Experts of a small language model: 10 layers, 244M tokens.
Below are experts of layer 5 (counted from 0) of a mixture-of-experts language model. Rows are named router (the router's row for the expert), down (a neuron's output weights, with its number) and show model dimensions 256-319. Each number is 128 + 32 x the weight over its row's rms, rounded and kept within 0 to 255. Numbers have three digits each.
After each expert's rows: a language model's description of what the expert responds to. This comes from a sample of Wikipedia text that the model never trained on.

# expert 28
router:079133114134122174166134094160111143102161158115103091112184132164107161125125157158121135144064094114166101111120130100073094136140117128202168140117149123077147163114071157160125099133143096
down0:193025130106130075135139043187133142137102091131181089133114139166114106133150096142128091097129133134153111182091120152056153076099131154150140128128084153142120098113095165109095148117147107
down1:142097184200101126136093101059120106128157144113178153153159126177176173160138143118112125183091177114107082089092161144142112129162151121109132112054122155159098130147123131114086157134086146
down2:092155146077164131120168185203136122166112126099163125086106125127121093085120071099141109142139152190125153127156081107126135110071095176127120161141161166205117129117137189084085122141122149
down3:152143079140175122150178101186191122153100110177098153197118090122170131089121065164107150079142110112106168142111131117083102140142170120080115062173125156119120108132118082119154098176134145
down4:119140162128055127062115063152117074080102094102144187125067128076108130136147165179155145152148089122108132140172117136107101125139126154156121116132152118102157116230120151165075167138140104
down5:141159080143101182120167151102164098153164141123090156088132135152154155107117114187075111110154111137082124157108116191178074128136100133159103096119144153103171154118118081162185106106108105
Numbers in stats. Digits and small numbers in tables, scores and measurements, such as vote counts, match scores 6–3, lengths, durations.

# expert 15
router:089164127118147200181165104111135130121145120131128123190174126169164072105114122112045125067121158155124159185128143114110108126090151161145092104090154140132090073166139147129113135138166161
down0:088101152111127131126116100121136124124034132095146091161147117121116124113192123198128155157173109085100142114143171170140159158142147083164076147106121089135142076106155102109175095143191178
down1:142126148117199131179140126106121167055148101116093161163173111138107200170146168176155145145140115143172134122080128152076097154089153124172144169108135087136130153115151175213086184117104102
down2:096187169143158141069178159124116155110117172082134180144126097112152193131157128097136140137197124135109131150141117071102136097071164155107152079176131195169080090163114146171173117176123114
down3:140169159173103148151097165103109081113111149165069193129150186140125120128099129086110114099064097111091088134089172152119080107178087121105129176069099150126091106119094078125157087147175118
down4:150110083165173099076140107133170167128130097105094084092111119145144113190128151111132105151159097124164100139158155168129173088131161118137109144154157139103194119062082141128141129141089168
down5:228094094056125100145097159150166142117120088116142153128068115187150135112102134089165109131166075110169167079114101140117150082166122124155127114072108109139160119125076126118129065140159096
Sentence-ending punctuation. Periods, semicolons and colons ending sentences or clauses, including )., ". and .", plus dashes separating items in lists and score tables.

# expert 4
router:109142110095091102124059094131151148161141135165117155142094104084081150134202114175103099168124166096124096114164187107140116117178156117136128166155204110156156139083134111161093133104096123
down0:165114133092113123180114114136123088101155182120131126162155131146110149084102162132130154126101130152136239105147119119184176128068126078110185076100123120189147205092151163162136148130176149
down1:172118175134108148100140107110109166093102083064169101083117103174112083082144142110148106143132097164161136137142118114163141124171124103069118178125113146156166111152096098085130129106085131
down2:141171119222098137210132084111076058069101138122173120149130128126112172168152116121136131177137093146140106060132154144054094110085130141166166165115073106121062084136085111106143068071124139
down3:148120133149139093101128192142166138126080117140152098108156083103129076219112077091147159159146128134135165171132125136158077103111140102098121173113128138152111122131188092109054079117094110
down4:112166147159118117120148108169075141187098053062167117143132134136085165133101155139103129146094105071136140119098155172145081138113123151099150113127155064143130091144136131143104147105081147
down5:206075154179151164161154138139142135185117098182152097158109064171148078115131200114082133084103075165100142141157159079148169079144125167087096114089121132130137196115127093075093115157140151
Dates and years. Month names after a day number and the first digits of years in dates and tables, such as April, 200, 202.

# expert 23
router:101107144081112137123094173116124172140092183136180144072157135154094115161131160139144137147096154115165131151131092116159114123112167146074118097174179101095082085114131136147097129153070125
down0:175096111141181143174100122125144182106152114115156117105073140139093128143160077169122147092161116126179152143162124150122116109058090095112112142145100114158101108123099156105083093096134133
down1:136138159088141144137140142115081165159116139100113109105141162183084112114130122096108133127146148109193147128125172149110085095154208135054099074145147170050081085126133149178109169064130154
down2:121155097162132090104149142117110096148098132184158175143116134100109162174148123100157105162108143211128132158173151120140068145155110151081130142098076133155102173162180120120144054100160080
down3:109135120111154085123123116109091079105124113112167149121104146092063122225126103101125162094101066080120184146183132106125110185155168125161174121062151076082044140167094105060197150117141132
down4:156120095150115097145134110099129152153192128179076094124110161183114174099125131119133114139166072160090213063200065138118165139117145103098140094126126123166094102096225107138132113128133161
down5:106143105131105111141166147166132118082103134172110096164150128128187156107123119114086150161139101102089083164123173112190131098077113127160108196173119139121120152116128080168104126115117126
Table and list cell endings. Pipes, semicolons and final word or digit pieces closing cells in tables and discographies, such as —;, Nominated, ISBN, year digits.

# expert 22
router:090152097091123140129056094138174108138052104133146133155115154093165059094115135118088093120123141070087121124135192163163112105144118173077131110080135143091130105134090120088118110122171110
down0:206180108134107116130067060169078166096108156101160110163127121112149118147134094133153110110121152117090133069148162089120198095117062174077144049129142190085163127109102065099174095170120103
down1:126093163102107074171199178201119106079102068081136098137167143181141093162102119129131146159173116169096116122085092151098127166094178120147088156101121091079145164134068100142097155154181100
down2:122125099154156148121125149160174100137133163115122142024127061202146155146111093099187164174118078130087136124071129152101104140167123104107130116129170129091155135143116137145109168118108139
down3:139141178158133139116092128164117133130140163118111077170143109156143111161160107094085141153151115134125154148124144170105081094083175127147123098142120081085171128121145097123024162106136063
down4:153143112125102108143075100152101151189082145117141147139190101100112114162163099118135105122095079095120141195043105146174094056041097125090093187108130108101124122086114115160139140150119138
down5:053148093140133155151153107109092111144139147074150129125117137127132183087138120135111116104158109041133133142188090089176166177106110193061079194213105129125104132182117051150153134135117063
Past-tense verb endings. Verb past forms and -ed/-ing endings in narrative sentences, e.g. made, used, began, shif(ted), mig(rated), released.

# expert 21
router:130146186126116130128080126125116057117106054151070158088141112146146100108122154139154124068057158093161162103100072130096123130149167138159140118093121121077086066117126134131114121151125083
down0:139138073124131128088114159139105172142134117126179160125111126116133117148103137118103140123152148134154198079134145189151057066066124154088195195083121088095057124108096112160177114086112124
down1:137115132190132215115169133100149115141067131159156104049149122188099148149109087096183116134150178060126148139122108121170100212100186160118096141181160135123117154119113189157090152098114122
down2:118188110160126165144127125139117114084186123098075167125141101110147174094117084151126144101145164126119114101122105110095123124160179128161144038139105111123109169092131140110103070136080146
down3:129138121113162111135109140155101149143143157176115130165131120119201099132070151137059148133111117164128140152114096149122087125102125206118099039175106142148115077081159135169203126117158135
down4:183172096076116100124114128099115086136135121151083122067094059137160109160143082134099074128108053088137158060083125155122183097133156154127081106151133115098108082106206150118133182116116135
down5:114079124166104050108165131183137153085163126135123096104157035109165128094099118113145148101128130142149150173148164170158106138111141114138107137053101172174135142166152152164098146184074157
Table pipes and names. Column-separator pipes in tables, especially after names, teams or reviewers, plus common male first names like John, Michael, Chris.